Experts of a small language model: width 192, a softmax router.
Below are experts of layer 2 (counted from 0) of a mixture-of-experts language model. Rows are named router (the router's row for the expert), gate (a neuron's input weights, with its number), up (a neuron's input weights, with its number) and show model dimensions 0-191. Each number is 500 + 40 x the weight over its row's rms, rounded and kept within 0 to 999. Numbers have three digits each.
After each expert's rows: a language model's description of what the expert responds to. This comes from a sample of Wikipedia text that the model never trained on.

# expert 14
router:463502493537503504506569545475494525506443398472512561471461518567452455555477574503488449550510454518457536502448530419450508429468475512471521468445466456529479500594490422535478520549521574516425479506464475494509581430535533461549504408490509630529572507562612543455486499480520493545479511534520544513407531514517485491509518577483461541478500509580468457500506559477493556470529529524482506523487403507533449528493490500486462497523465473466510524507525540492506482517521550504492524452541453516526546543473484514501471462551506502546473530524454472525521412483442522477
gate1:468428462484523469548477531545530425481494529469474481561497515457512477483496461581538532475521400487482443465613473475563461527579437428479475523541509486467530448441535480547399447497589524499489544495505447564481539495521494462464521524476455478476523508469481492474467499598558462507488462493488501491550501428503428516477499430501514446499555481557507515499515541533470460476461501443566450468506575476526548443467502511450468515448465489456522470532509589497502475505409533451589468498500519512517474496459386521497489485444493522557546472488506535555509509511520482551
up1:507512535509521494428521453474529428567575502496493484483527542448487492561473461563568477460522451497533556538526471490473529506527570429536517551583570482482549505520565493535494539520599401456536438564432503506536557527521575508489487526471477539531530546471532456463533449518541455515498507519547526507555498513471487496522527496434495516516505466547440508499494403551566533453519514474462530540491581544559503528531469464489525451521547535473563457513470438517457551498438519500517505498549515493453501454509524491492486541494574550569493517397557494568520535437558472509
It responds to: Inner and final word pieces like -ar-, -ators, -s after Men', plus Member, Mr, constituency, champions in political and sports texts.

# expert 21
router:504451477523421441470501509582498520533510482499482465518490479515537428553558458443543476455524440519462488522491521445453570474502478484474521508511470514515415424545516466469494557578538531475497538508466403454483461358457462491456437505469488450465534483520485459453487489466557492506472451520497530467483487503550435507458429474484524486491535430520536488506414531439471521469528468532464488494477458512487491488557430513421525462497484473494480535535458571435509518495486506503518462448483476498597456536462534557482504456542626502561545483546446512496459565446523499492
gate1:495500446478466478503452478491490550479492499461513460471483431449583539466454513501536514510551561491562518525447534452447487526489561557450504468475515486441480504487495494524517506544462489523473470488531483459588503523521528539641468549593488546417500504492494530464477479538487491513419484485524462471538620446467475534519498540550468547522508506439527525543481464491564492488530480457490567421483547468458518484498495505498496427521468490509485498559432514513520498510493512508611497526571416503524527499452565513498506536522453543466492451578476514503419516538444375540
up1:470454515527474505429536465517498465486512519480494536496560528471503396512477598487416554453534461471502430487560411558543550515465471490490520530411517517517550525539477474536506522514495520486469497556534441526469526536502475499438516477525484430500519546432530403562475527543475581464477516489441571523566410480534483521472489491525471476452533494538503530478463497434525457481475476487521494501501498456392542502524415404515527516441492539534509530516577490444453553468504465554511511540475537494460456572528538472527518540494498531525470503437595491527569509457487530477
It responds to: Commas after places and dates, and first pieces of names or nouns after a or the, such as Wal-, Kir-, palace, small.

# expert 4
router:499419451478455495571484540566540495536525473493525443479499475476477570500432501468563579553471467578495522495509481462538472510520571452522510457448454557519530580513522484486482550456444553453475525459434495487531497555551514527533530498545500518444528497471468553525519583439509464430505526485545541438486521476538510479588506539560447522509545470528473478500538482506537498505438519517529522580532523481526436511513483479472512560547595597469476571474494503482442504478522523465525522526527532465526575486560481527440497492481445469424554458537526568465429593487476495497
gate0:472516456543503485463534583568536500560464484494533448471558444490576394493452505491434506538455461511483475485520535474450453542539494487522568440553554590439478488596485454489523474486506548490508502508476498500539401413527534473463457553525513417519485506547493517439509488507401560532478447590542422480449518515536498497515475462482561446494519459530586477589478476487502514480538471524498492475540533425567511516553472455497506515478572496487514502498477565481488426489506553529525497521506524484477519546471569484487515565477506515482498518450502513536401502503509452512
up0:507577431463534438472510497510497562509471518506532433511513519531511485484483524446511525488503527545498444518490477467430579451474494530447537535510516455520549450528520438444482606495514486518476475534493525522470555505403493483494456543441561535580518460503544549504500573567499493533460510492521483473476585536499464509465557402597520449510541473482503554607460434500525521513557508447411458558516466579504597488527489518468524502503505506509452486529495480523525462551470520490522513499459462485494496511498494568540497518504521517432425492558511532470582511394465533483
It responds to: Sports-career words in athlete bios and game tables, such as start, runs, tackles, overtime, NCAA, plus score digits and dashes.

# expert 13
router:526538439489486529523560480472560538483463441519481441539525565571448492477525485475539462505509473440545472522484511429489471508538447523436449481486551444504542528444399537501551501529553508539469460453535485507519521504500487526558490463442497568576430512439474455506420507513437508449495445555438498530468451535462448527508470504388503553492450576442459518458493530487500486484431490511488439499476453537435523490482488450487513475547545461498533485511467445472573527558463442553516470483544478506549489508460477457534531451472530487494471566504470391526542417513478532548
gate1:478520459578538478490475551498497495502492506467476546442544504494499455548500529470480532482506523432513501560561558518556509621525464424474533478532475557484463496471492480490497574553567575527533558552515493499462424429510511480441482549466525482398530488531504457491501446458449523494531493528540492467480548498538482481501529484463477533534473523444509425462490457535498436514551418552561452481500560531433474479533563567489510537518456462438383529452477435469512491547439556535464537550504538565488426510503519496476480506470444504475495501453585485581499478502497525488
up1:470464478474423498545481578487581468518529511465499446486499464485521522515510532478585502500429431500476511493463480515481505450490508541506561583470507548613531504547567441517539563510549426515445526558502512509513510562546529495444458550522513469539540553476498471506471514557496496470521498393490474550485487580477596488521508468546520457475537464504508506453462500525489550529528521474462527505557499508516511522577507486533459487454552540476518402506497521524550452402501467473542490410549520457450484446497605505521466528438551518496511544518496535446528564568474472536
It responds to: Nouns and suffixes about ideas, religion and publishing, such as -ism, religions, essays, Press, plus year digits in book citations.

# expert 27
router:502515539505503470445547550423497577458474542496547480552486549521544531479466439477498555527530479567445426483404501488451445427449481520581511498529476450485500519472496485564476531482548480492436513508500518493500573517500590479519568580526497518482509412524479500520459506478460460470520538456438486519544477516543436542528574504512463535504522508454431528569482485491449484554478433482501464438504524497498469535428567527515522425453469513522470425526472506580582448508572482494436559587506484507459462444524509510567498460488553508467491523547477493532508501523452541535
gate0:510464468514546514500483558522482455486500435506479522508515533465394504486558553488467484410455442491572488532453471533523501565546543483452438524460570539504448510484544506429412574490533526481548486471511490503464524420515493493545479498507461540513527491529533505491448511582519475519531479531472525550448501520502490469504512483503454391490419521500464474455550469488530460513557489496572495540524507493499519474502460501391509488546513583489514482471509472555451421536489392448497572506446504505503470441525403491465476536489470569448449452515574488582523532469513448502
up0:492475519422477531471529487506557490473555558492489564575549464510525554522512421469446452546503541517511503537452505457469492452435491489615451498481515446552532475495449526530527421490555496466495477546512565498512577522389428432411506514476476448540452467460541490507511570456500503427493547457450571493456515521510509494528438458539439539540447550467550532545434482487473510491431520509499474538518450459532507491509479532503512456526456446543567530488537481510489537605441474517466486511523470452473552525540486484426494507463421492475537532518468510467543516502466544512
It responds to: Fragments of Italian, Spanish and Portuguese names and words, like Cas-ale, Campeon-ato, Mar-azz-ani, often in boxing or sports tables.

# expert 9
router:439514463466538482586449470526517553512424482506499549430416470494468525486449425492479583538467532554488547524561497479472505563473569418435487475435500486527483589478511427512534540500497558451422560436471531571463523462534519463554558464537495489442531512502465469530464509464569502507443496530472500451544577510549522564459583522524499452500455498509510501501509446460505541514488509490519499499474510504508499517508555535448488475576521529563509568540553571529508475438485549488538513549518573518500518501512464531474478453500431468443528421590490487458473499499520504541
gate0:522490605511512471446564509503547598479544467476522499494508526463506466519461430454535527456569491578473472534502561455482504535467476490497487490499476490517476472493512424491494567525528518451442465481408471472529473522489485559569525527478523397474480436518504462473456518483539499521514481558536536481494520460429464568584464562517491485489492516491454486537519476546451463501471479500491454500519450625457532483443472528508561455446478488469426476575470589508475458503551561518482516520523509570451543475517482484547444588521535462505513466472498463546463493506396511566
up0:427494493459493487522470451431561507429397490469488519457532487515474527473484451505534428531565430526461521583436514569507501500510497458439437495571530491521494556443508405502491564513547566472466461512478484514522478582512528495575560444547493534471549477550442454520413415448518455513540514469540530470521532534485488550455544526457478492463529495501444463515559502527430499540553517476560496528513439427528509600545454500486529524480515517506588495532467468495579484496473493474526513478544558554487501519557483493557429503505509481532514445507507483564511543486502479501
It responds to: Column headers and cells in football career tables, such as Apps, Goals, DF, MF, and Preceded by lines in officeholder infoboxes.

# expert 1
router:577459538473563512507498478459525546560401480497491515526437537537453442478474536497494454502461559499507533401480510520440501523554449477520479435588498569534473497587467503414520489594506461541526480508512449586518494502545457486477515518437482557534442469490516501504509495487541516530470565547503470476474526485509501523459440499438509444486513540536500509529490473516480516492534522546440505500604482554544505508522480501553531565476487503504481497519479548513476518575541505543438499433460584502553431550413500558523505482529555508540569508467507397476491562561496455481
gate1:488452538456483545496489435535442446540485514524525511470476463527492530452550593546536519522493514532493474457520549447537514555520501465555521433514520474449550519528481549529528444548487479529489485518463518529484474466538430476434479497527468518509543524507501550458500547530442537496537494493534386511474531517483482556477472487539471462488553512459456430542481495477429543525482543547526547517526521485514393469505539568477514621513493413428522487488518474439585478491500543442493442498522614521516458482397526529471570555489532457552497424488460489458470524477482537554
up1:456465507488499461535461540460563517472537505516491521512500535438491554550503515523573520439463481555473532470495513512473452499516510494535459589458456538566456496522492431493441527469503553530509519528453474458455551544388533461550569481470449530521465428529486466492516437539465513497466513480410508555524477480595515480539561530463491554466570492445475450454465540526407492530514476461609485492497498535440477471452465457462561426519534513469504513520531484498533546547536500544492448609534494471483599463538504500568475488476460521501554454479515474461494493478423474517
It responds to: Pipe separators and digits inside sports and election tables, plus word endings in computing and technical names, such as Algorithms, Users, Systems.

# expert 39
router:464509439504376447474462515523487487523558481488483474570492491526561444556535501438590474456483472483462487468531527464490569490538455478455496461497590466510448410515536489493446527619566509454503514517549418471490500412518419463497459458480481524470518568509500467475488450460501526539463465534501527477494472490536453491471439494455510498498537498529520508548453522464472507459537462482485472460444467515471545510548478491512556516480477517433486560505470501406516515535525540480484477460491518534602496529424581555519484476558586488517551481517410473486446496457530470504
gate1:575493486464500443455552477506535505474509500546488534504538500473477470500484490523515464570437579499507461485493519493456535452486410472570413505489508563506510584484457481536416554512470463415452471567499439503553525497513561453544507544496405539545451500493500475482508481451536451476556556520560531517502481510535445578548515472527491482474545510488481459409517545518502465452438511486481459474529450466540453463466476569486437546530478500525543475466468482421525514536526508460491573471469513523479552494538463523435521498495451422501621456457532548472444528533438528480
up1:447474504465513492581493546477476487543502569517507507474506466473536420552503474507552500486500472520507463464516468506461539411520510511568561480486417551536523455527524491451541523516498440582508515553504497521570537511478440480528515491541481549481511505516546547447535466499541519541624451421472516493488541414488469515531503515522539486561521476473474487460499545537461578573477471524542529422517537540438447483511467432457507540495501423567545504530523559490584517502582527507376528529483445485506531554523528503494475497454601477495530510443492554498524514437472468507
It responds to: Names of countries, US states and nationalities or institutions after of or the, such as Japan, China, Ohio, Chinese, Congress.

# expert 35
router:508542541473527497511515497462494534510495571466527481494549536475530545494531502508499541495521511512498545489508522550518461494509451420619510566565534471507546526500513483402484553566554490484411472533481437493468556481442409514500459484463547477533509567501470551437427543503530486486567556511497521442483475492481468561466507485466479488482471462489552524562549498413421461573535448453462445474477482437499557517519485526511506533499491425524483574498453576546480441479546457488455546490432482474477470505484569484552467536488541500494521457499438576459505559596463520522
gate1:500502513481446515479521476469517489471505505501478515517451448513450492483521601532553495523550494434520567513529495481489554473422454442532576494479563459519505584513490511441550501542467484551468547580522440550448567540442516515494536482564470506416436525458555462546484547552521500546517452469466522534442582463483482410490471506505493490470506540535471486509581491517479417504466490535430470611470498541508438521438473512499426523539506530455525450490475517540500495568464489489459591480470457474443446487508521458486489491442528503489487516437601500487524545495506569512
up1:517472468426572501501527514537522550489487445540527557506422530481466497521455552507509518470555527492482517501512509524531472465493471506465482564518465422533513616510522500527549566480515534417531481476482579450472454540452593518431534499473480412532510473508537552539542520500502477518503451520520422498500490474557447545534545553456491502574509443456411495512521504494552531517455560564480471511465461512479550509456543487514523504481515522573512455577526521541458503442429543551492591424562528421530500512514509520514518522467496465504455535577517428507559542534560467509
It responds to: Syllables inside romanized Japanese personal and place names, such as Nak-ak-ura, Mas-ach-ika, Sat-oshi, plus some digits in tables.

# expert 16
router:434558472474427523495443464536471528501541499488495597531440517527485483567532523567529523522584473478458480438529506539469555472429538525457528500523547459548434516551503497475504539503478520480527526504569396430509452523518502502483495570448522500419549480509515535535545410565507590501489510531463461460521435564442479497505454479494494541481537418526517535506498512476508459559538497508481549456448515439536469538469454557513485468490462451487496488561513415522575586537537502435431461508456495490571516499530556561515507449511467489488556486533477496469478550516540522454
gate0:530464555530558454462507505517449515598450503484511525464477533465481453536479414505506447451526564526497554519515546565523596496501517558503538463509491511473427508501483441506496555467525483463474492582500415510443477538417457554500614438596552519484527503467578460490462466492506492510495565521455490469544479455439450488514546546513501537478458449485515511529524497533506456582483459498539476529466450479552545503543492543450488505541443533548483480496500540473445553544523510502473422529562553466554530501481452532522508501453518487542479533575502436602537490448509519507
up0:527490532520504488470527469515473488533462436452518535516452541449520511507421502499500501435545502527505563500507554480469536516459487522481486534436530504524475453463475536599503555470535508533464522570631474457525439531457502522581542438540493479486488474543529476548518478534437496517428505432567602468542505512484513486528555508567496507485510399425511523550509511515582460563475472515521503510444514513519542558483528517449487557539465503567423439513490489518469489517490501506489496517539508468529480497454420514561494519558574541526458512531537434559593505403549494489
It responds to: Verbs and prepositions in film, TV and music release prose, especially released after film was, plus Film, Studios, appeared, announced.

# expert 3
router:488528497509534515468602520497465545576539538489486486467570513500519447479458455527524492508526500487484476585477470550475462458495474480629558449509505458514514559483532438491590546520544448452494388491464508405533501487574525543412440552493508504531567505507495485487492544515495556509484504518532465512471505528503484581457441487571482469490467560565407468536524525492459541545461523531567418514442473463469487504498515555554499532541460425499481469489548421494573473511548553505468537514463475482444502473486512503529505550529512560509455471455480480477496534502480518427
gate0:478533462475519482473494456520464566536466503469505453511505513550424559530459546592430467494486491472493570511486478445432552454498468460411542473586521536535490417514493475524499547490483538542505527531550504513540482480537522467494483463544496518528450473569489456464466519487511506466453432469479585521523540495548487475504485501499479536464540519476499505499522480454442507483516468499537458490460517562447474436437438464451464498582506514454563540542452530415481567489480504573563559418437484518477487433525471462465476432511497534568475554524503490479586521450431508602
up0:464507572542507507508527436454487550495506487510476542539524495426594459399578463553546525546484503571505486451504462504461455427528447505498383503522490537452526510499531445492465503447492556465472506513480490473524515469475536491521462498495504504598495456502567506468475498511487513517531527458388528516467514471552439514495506580522448560536472473457452551488466510496475505597438552534545462441508538568462519491508540381488506468491545467528423504519460569467476431520540527560450477481552441479457518470493508449544472470473460506483476534550516552463485482465523466499
It responds to: Closing pieces of multi-token English words, mostly verb and adjective endings, such as tr-aced, comfort-able, Miscell-aneous.

# expert 31
router:524560499531516517421530492466525435519493459511497467521566558579494446518557489491517472492543530516601459520526514423518508532529454561482468420479521521451508404501495478547560464445544564479531448501510529578551523538474504466498462484504491510526458547425516503460538574499476464423453447563531500479495493485504425542458487396459486447518498487499499434482565590581440500490554464472514423509471485513536520468560501493508508536516553493493544481513494485469531499447464515491482547493499529486535521464445452513417462439511528533538593538507431478540509442524486482557
gate1:505492527509502483564486437501483561490554431447488554470495387586432523520519496547476473508494463473475509462436510471466553552523557489491492436486572527549555477547450522511484444477442527498524579484518482445500513499491513513461526582423480475442482494535496540509466508574500471483480466471489493525569528500538576491548485486536530477486589558526481475534538525597453474503480530459434443529514570577495466452488567537473535527498443417472498521549446504485492416490497551503520527494458528555490480473413459519557463444497453519539536427496513551474546506565480494531
up1:474532544564430456487587592539500499519551529489526385531518576480526463425520482415494504531434526493544462477593510481586462473430462514493504520436433537574456450497483475524550522532512447469497495488538487546566483490440485511501454534477484540505516448509480509504501571527513466482589527520487458487530477473534457517566555503512474494500486469494475532505518421530471577508540555500498550471529479505490506501541407482559551558505509514468534480481531515568436506460518507529565538460442481505513585436492535451533496450538462483459554479458498439484443515554453495484
It responds to: Pieces of scientific and academic words in biology, anatomy and research contexts, such as test-icle, evolution-ary, -ologist, research, professor.

# expert 18
router:535479458524389438494493470529481515540485500530488525504480522516558455552481433438526508461514463518495537543499525478467564475452476480441468514501490507531425412542507458487474580598483517497459570531490407492497465466460501520482428453494484496416545496519535460466489459490548522508530516521486519472464439488536463499416489506467500517496535428512529519478399536473508512458548499471452499418487468468514529557522506456492492487496461484460519540541505501465476531515487577508515451478443521555538465533416580561479536435606581467507578490579410504497509498471533521482
gate0:481532555507518496518545481531585521486473512561420519465476438557500522484462492544558562486478506517414521538501493512519465466484556465465543547460464487518442535581531513503551497469540583496463474532526468504451460540434448499459544440487463495469460462504503566532527509485464542499475524527497482493444474465432417512525427480462540483427533561520491468523607485439514536605472491523511479505467440546535520473447489569430526478484505520465560528439432478504494440440509436502484443499502528456486521592523463519478476555419487512531417495454523498544468484432502521480
up0:471494481559562499513553475505502521540492509498498500519506504521568475505544557478503524504547490555493572559453478525472501557443485458423562460475469439427452561465463477434419507521557544467535488458537454496496525501589550503464430516470541571525531574490526490472465500485534434493581481461508462476479527545405456451504511488525469482468449511526442525471533525468545491465565514467589459413473512468488447544545524513497484479575521559486472499525399482487559556514475532517473552407510591459531510509465518515559468448493509502524477508490577458482436475504522507550
It responds to: Words in geographic and proper names after a comma or "of", such as Guinea, District, Africa, Creek, Wilson, Victoria.

# expert 8
router:523452473531468500540554531543540467474461475519494453458421483446543505521508445423550500542519529594435564513450511485528456545469481508513475497478473510444505541552465476498476509434492536519449502501475436539521466479396516507560544448594460503462507499526495477520556544481463522527467501492459502453451553489547491521494489530540455581491533508460539537447491500545489499501416500463580381430577562530536442498537536559480489461467478548461558494497515498478519527420453525546503437511547490557487475560474433478416513480495410466490490465560494547523497465502471533506
gate1:505596430528545448431512481530412553538451508508549420531565554534518471538474473468577507477462539509546466546513507423427529541501455546559510437515515545524492456497471446505577458486446502511477424492433481506491489470474503461491510469482521521509476460528508440502511504560456491479510477511496462532541574456523409486519553485543472535519449490452473488528489574496524481443550467541472496502407448552488482450472493572507469555479521518549531506474449451483494499473516538462524504490446522520407524447523503432505495510503460462487528502569439486580472372527522513529
up1:525520438490482508497446480514493479537467551492463556606473483473545495574441489520513558472418538520529512433508489497477486556444546511544458458537577493460452487436491552504457462494464450565497520501422447546482531453440501529438616483564464464435462461520467450470536430507443495403502463565456470498440504497458460503504556537564436489514580436493504430463524562476490493481479499501460481498467478574479463466517556525475518505547530494494535468508492543474482501406498585466530460455509542514484530522544522488504489441491461470508509461572482513542492517501503538433
It responds to: Medal and event words in athletics or swimming results tables, such as medal, Bronze, individual medley, long jump, plus newlines and digits.

# expert 25
router:518510443528389498512405564501548446510522515480503572494515484553554430503551452483528493468524433451513440471462493474473564491489519465444464530504558496513462407500504557478410538545465473477527566480527481466469528467533479550455486463525487503510486547488504511522490480517476435466492484461482507475420471539566508476486492527495518506496531416517597515570455480535500574446560464506434522529476478480544459567495481436475495512544516515525549499495528455471456596539556555501570550482486523506528480447427556587551496515557560524480549464517470516456505560467545462510
gate1:520490523533536503526463510474485496512436437530532550475534520548491485545519547531507507413498494496543617495515538432575550570425504492515611442536501613519452594548467565488524552467517550524500533474513500485531519533458488506443480554552498497503464556488489528480543506484518513512471469590526571474498496438496492481455481475515499526488493458473520539565532502544513398530444514508488518519491463453499546461520521505468470552594538512512449512481453527549483575470473472524482598529439449498503531534486592471465525472504482575493512557489421506488471525502559495448
up1:530525510438517456483512545419494546495553527532512544520571502472542504404501507503458547564477554441430516477514537539530557473520514556523499462540505497515557453407475480551451517524506527434476525461433444522471460525475599526510536458384513472475539501456503497504470495488419477520514467484513521530496502523437534438531467451455517497482509464447444456476443514488466496465455483535437499527509503547552529488550577469507458515500560427458536545508501522499489485486490495533528439538503488452523403469464426509512458503567485545550569479464549453504604455479469418491
It responds to: Pipe separators in opinion-poll and election-result tables with percentages, plus given names and first pieces of sports players' names, such as Iv-ory, Steve.

# expert 10
router:497504527452538501520449509488493536571516470506525439506509558516495545585456498484511445476507525519529456490556500434524415446420483566496581522458470513529592580463538534446474496497480473528538465564537498489505555504520480541554463454545552526508511514517491497509455536447495499510542512582530486498472489438546510530527578577492474476504463574446479506595579504503588535461425439501484523482556461491486502457480500490497504454518509487539505482502509518539482473561579498473424558454507496400539546483492481459589481531485506490595501496443461498495445426496484481565
gate1:497523529479516457456479526545540539497527501488538457557452456433470473529452542564506590473566513548490546498447567500521487494532510471500519476527446458478523516517517425481497516456512485431471447536427517522501519543514586530462518559485544489485579445435513512467492466462467510531535459464544482501529567487533484545465476528478496489556493492495434523476576492470424443523538479531444417545444527479489509499591551502486526532506433450575450522464473461454575405514534549430519468473474470470497497530471497474479450484510503503504497469590384495533434578492461459463
up1:474530495494492466561506480512493398514542534502477510492510602482449527563457465499507532472435527444458521543481506481494560469490423554586529528602514471493514526494520471483476471461505529512487460454405490502568580507509495516483531477515446435498527554501495540522472482449519469498548495573481497523519555521441469564506549509460530546612466431455456559539474554581532485484475453488545448495487487493508527517442512539433520483468476410509459491567512521450536503480495510476517547474530519436605584541528573530523482494517532483491486566510551503485483567547459447507
It responds to: Words and suffixes inside names of institutions and political bodies, such as State, National, Democratic, San, and Jud-icial, Organ-ic.

# expert 2
router:512554493509451579514456524435483432442568549497476579513536446439463446514541513538458453459520504388489491517462503528508474507526530488412470568497511441498550445500485537521501495488475450549537516510551543410546467481558543482467514476509506525507463564509523506559466468557521518511485495514467532436482412521477562484478520533427531551482537515555531469443518566546477529463583534482575574531466496413471425492561414433456471528484495497481545531487504438456495549529535510511504466515528477520462519557521526472476540522552471490465480498466478512455588523487530457454
gate1:510441501536530571529522504480516460470440508492520498545462383495484412510507479494403450523482459495502559507466489479470455570537468492523426502558560560541479521428406518460549437431447496452539560551500489490441520550572416502548532501579545511472493542564506490504540417532483528516480438505533490502512446563511475443487551499552504511513484518538562497542467508538460531513563424496518459457489522456601474456462543503545468521547458454569559476506485510521528519545540505488479493508427582529439530453513532485462503523515520487538491539481545481480501474527482480516
up1:477475517510514521475476554478526562442549542536443461487548530445535430513462440516467509475521512463405518514482514449435486455430496459535543517465494474523557484423469456431542491502470542530506511441511501441425462498513401487446538566510574474521556479528453450524423564514562505491551498497576559443489433514553476490513519456473529512480485475555467469514445541480466454486484519460522479434562501492437549457492600546450510560542528498455490485486498508502604551511554522489506497528542531530459536453533514571541484533492552477529572469484488492468444472574500496482
It responds to: Auxiliary verbs like have, having, been, being, be, had, plus the first digit of years and numbers, as in 1992, 2025.

# expert 36
router:498541430531583515389486396484479485457503490497482536514454475464532452505498500462515443441460536542536490523539468451490504593459426518506499440471506529409493549476439424527530482584465476483511450498489481481502500500552560525527510522448508528525423529504516506482554493515462515552452449536518517568452506498483470476537487519518454445493439444595540420497466455550467427444468516458511534489509502453515448507478531461463501494476529456466501451474547455528549534545488516473569528529499466569426441508525505500453510523463509509541450550456501461579426457518486462427
gate0:450531490486486488505538499527458544477491478472505585518470456473535446438474553505505440498420469515449445492544545529486548506455474501486499421519418559498541549540492495510477531543494459559455460499556486425555600530566464558507509466552495530538498499519523457419448488415616440519571470497499475511420447534541480548542492522527522427512505509489527494500517408490478530518546538545470545506464479446499479453543503511528497519532483465495531493566544549518456431452442546578532493457459517528532452576542501505535483451530485493585552460482488517493492497545444467534
up0:506531458487506485507524490492509512470477512503437505478567518477457422463453491487518449491408501511488403530475497515470540527467495453469433457410426534497469454530485527488516523525509532489496449433529495427465527481524464569465545518459504486537480506553516476502569479503532523465523544524483408508507545549484457480480492523551501463482402533483492477462488481481428592512561415550489463531562478546593474508528572538506534514468518511490489496527467488520475515476493539565535510533544561414462463534538514483522476534558536456482559519463608509445479522505375482408
It responds to: Words in descriptions of buildings and places, such as located, built, designed, brick, roof, arch-itraves, plus paragraph newlines.

# expert 15
router:435473567509539438483512497461550547469488547518525524519522520548514470473430524543513527468436509514513409517544502434449447506470393492477504438543442486540539495410512560549493511550478516452518431499553467563494489518526477539470557545537413539527541468516499514454492526490560423506566497466515512552530547458495420541523579494535484470517564458513401497519526473559542482565516519506529446504488503559455524494445486509527505541488542535471465432496523524458481475502489544562482526466483495566473487525570473470550481516559467540539454499465550592482458484517458437561
gate1:500453473520471487560486534519463442550428469449501534526502470536492544535558537511467532491457582504449420458450475488480473511581478505518488466523505480455471520527480487498399480429498491398532516425495575508491537502514505453470407520478434526506487408467432526456491601521489459483505588547446478483463560446554513488584514448536519479478453525541529455450515531560470500499505500510550508429497489497477456520519477548463461515533508550470449533517512461548521396466478424502538522483497471511521467426492488444446579439460502511470497484570514511525546501536481518478
up1:533502463527485562480523511467485431516555470541513518494498586486533524441445531471477552494575409512486550521526510511522499471485529484481538556482484506535530455515487429549498588586540433503498542516589523569503525447567499534468547486527523481541483596489513481561504476488515555413506464497502540544550541527506455466429544490541460526532530432502477563525520582471499480467553510522433574478453495493489521515448493520522487489518535471577476426555474494428477592553468458485445507511533531504415511567444512496489470546525516501515460521380468542504484501508506492529
It responds to: Final syllables of English-style surnames and place names, such as -ford, -ley, -ton, -son, -shire, as in Rush-den, Tous-son.

# expert 5
router:523538464526473504451503586518475507538516556484528421511531535522516483597553514396450538445490441565553499569459512508479509498474485442511537429517454484537575482477536515502490525458505515464499496471390511557511470540481482415459470491509471556511557572499476504484537509487439496472526475523538579470470524441523400505501466430450438464508475514521531477535456514524517498511470459511501452408406501551497544471457474507473522472466515510446491476432487499486567519485458499462507520441377437537545492505494472465454500487492542517566551499497432484539454536466469519552
gate0:443488521452553453456531528464511479569479556510460469510537500491473517509475479485425486483408515489515475475508473491499517509556526560451451479487540480518453498500473523519512511510509557448456400553558491511516550504579460488576445433448526561422462492577481416476467472397517553465485380547571515492558473539453471532538503468454511506489484471486459476527560576469440517531491406508510489480506493460531499503526473509477466494527571513531532448444495505506549492460538521494513571527446516506535601558534497491531462478502470569452481540520513534538417506567471497483
up0:450439421408498488444499551502433483516512529538412493489487562464500470439538493505519519502499566504493431493516522470464455522489502501501451514487561505506500508448501502462470472515415429524483451513498500543473516505497489431587440466539559509462414582562561491500520489519608550516525474461491519508534403551489507562467518489508503502498496478490554481628536530483524598470459441448458528460481504469487559455455554493520485539496498487483530476513491487475439449498456476486512441431478526519491589518519514518519527485509502530530396572536491440483463542556536516518
It responds to: Word endings completing a word or place name, such as ag-round, Hatties-burg, greyh-ound, and the line break after == headings, plus Win/Loss columns.

# expert 30
router:568532520463470468481549496485484512573483485488490508531464520493485492485444487547497497511556423551471431464437515501493543400483532580560501433525511470494465433500494566512494455451516575490531444463596450490470545471499493530461439539502470548558522478534423564501567559466519484596479509471477469541455529571419487517556434514510435484468391538500481490573503515524510481553457474550491498522457500560505503489546605567501534501469457474487489519465472493510586483518541552499491527507502450483509398498484506480489491468477497498533457516547514507523500541431427516503
gate1:526437484469577506500459412487501525462534452498473478448498439486509512411531482540513575457515452565523570497556489533484476455487483521456466507452513487489500549527470516553547544522442567530522558548544529525482547484485524461550470605506529500486547536478523490444443435530432448517511484492493410469564513502555452489472495434489539530529520457520426552472500461455546539555483541509457388497510506467566486493458490454429487469535476559534476498439531490485467547493497470474574483488481473454439450480548515532494560452456542476418432465544546477529467518517483511564
up1:552436512523447498467515520502524587474409508504499576467462447487530484459545486515542535453543471454464515458565448482527422549510488473514462501516481496489480494495466443477554540526448492544513490494470419461429483471457491459465541541545496445536465525504485464552440501515480448509551477494537429466489512549496478461427464465491506525465566446506459484457464577494541532542506579465491485482503488449573568518456451544523479482524530559429554451439427597431458438456477477465463491470519498510416494472564479469435497553515443571556473480522506535451505525559494467499
It responds to: Pieces completing words after a short stem, like -ent, -ot, -ient, -ency, plus common nouns country, world, business, bank.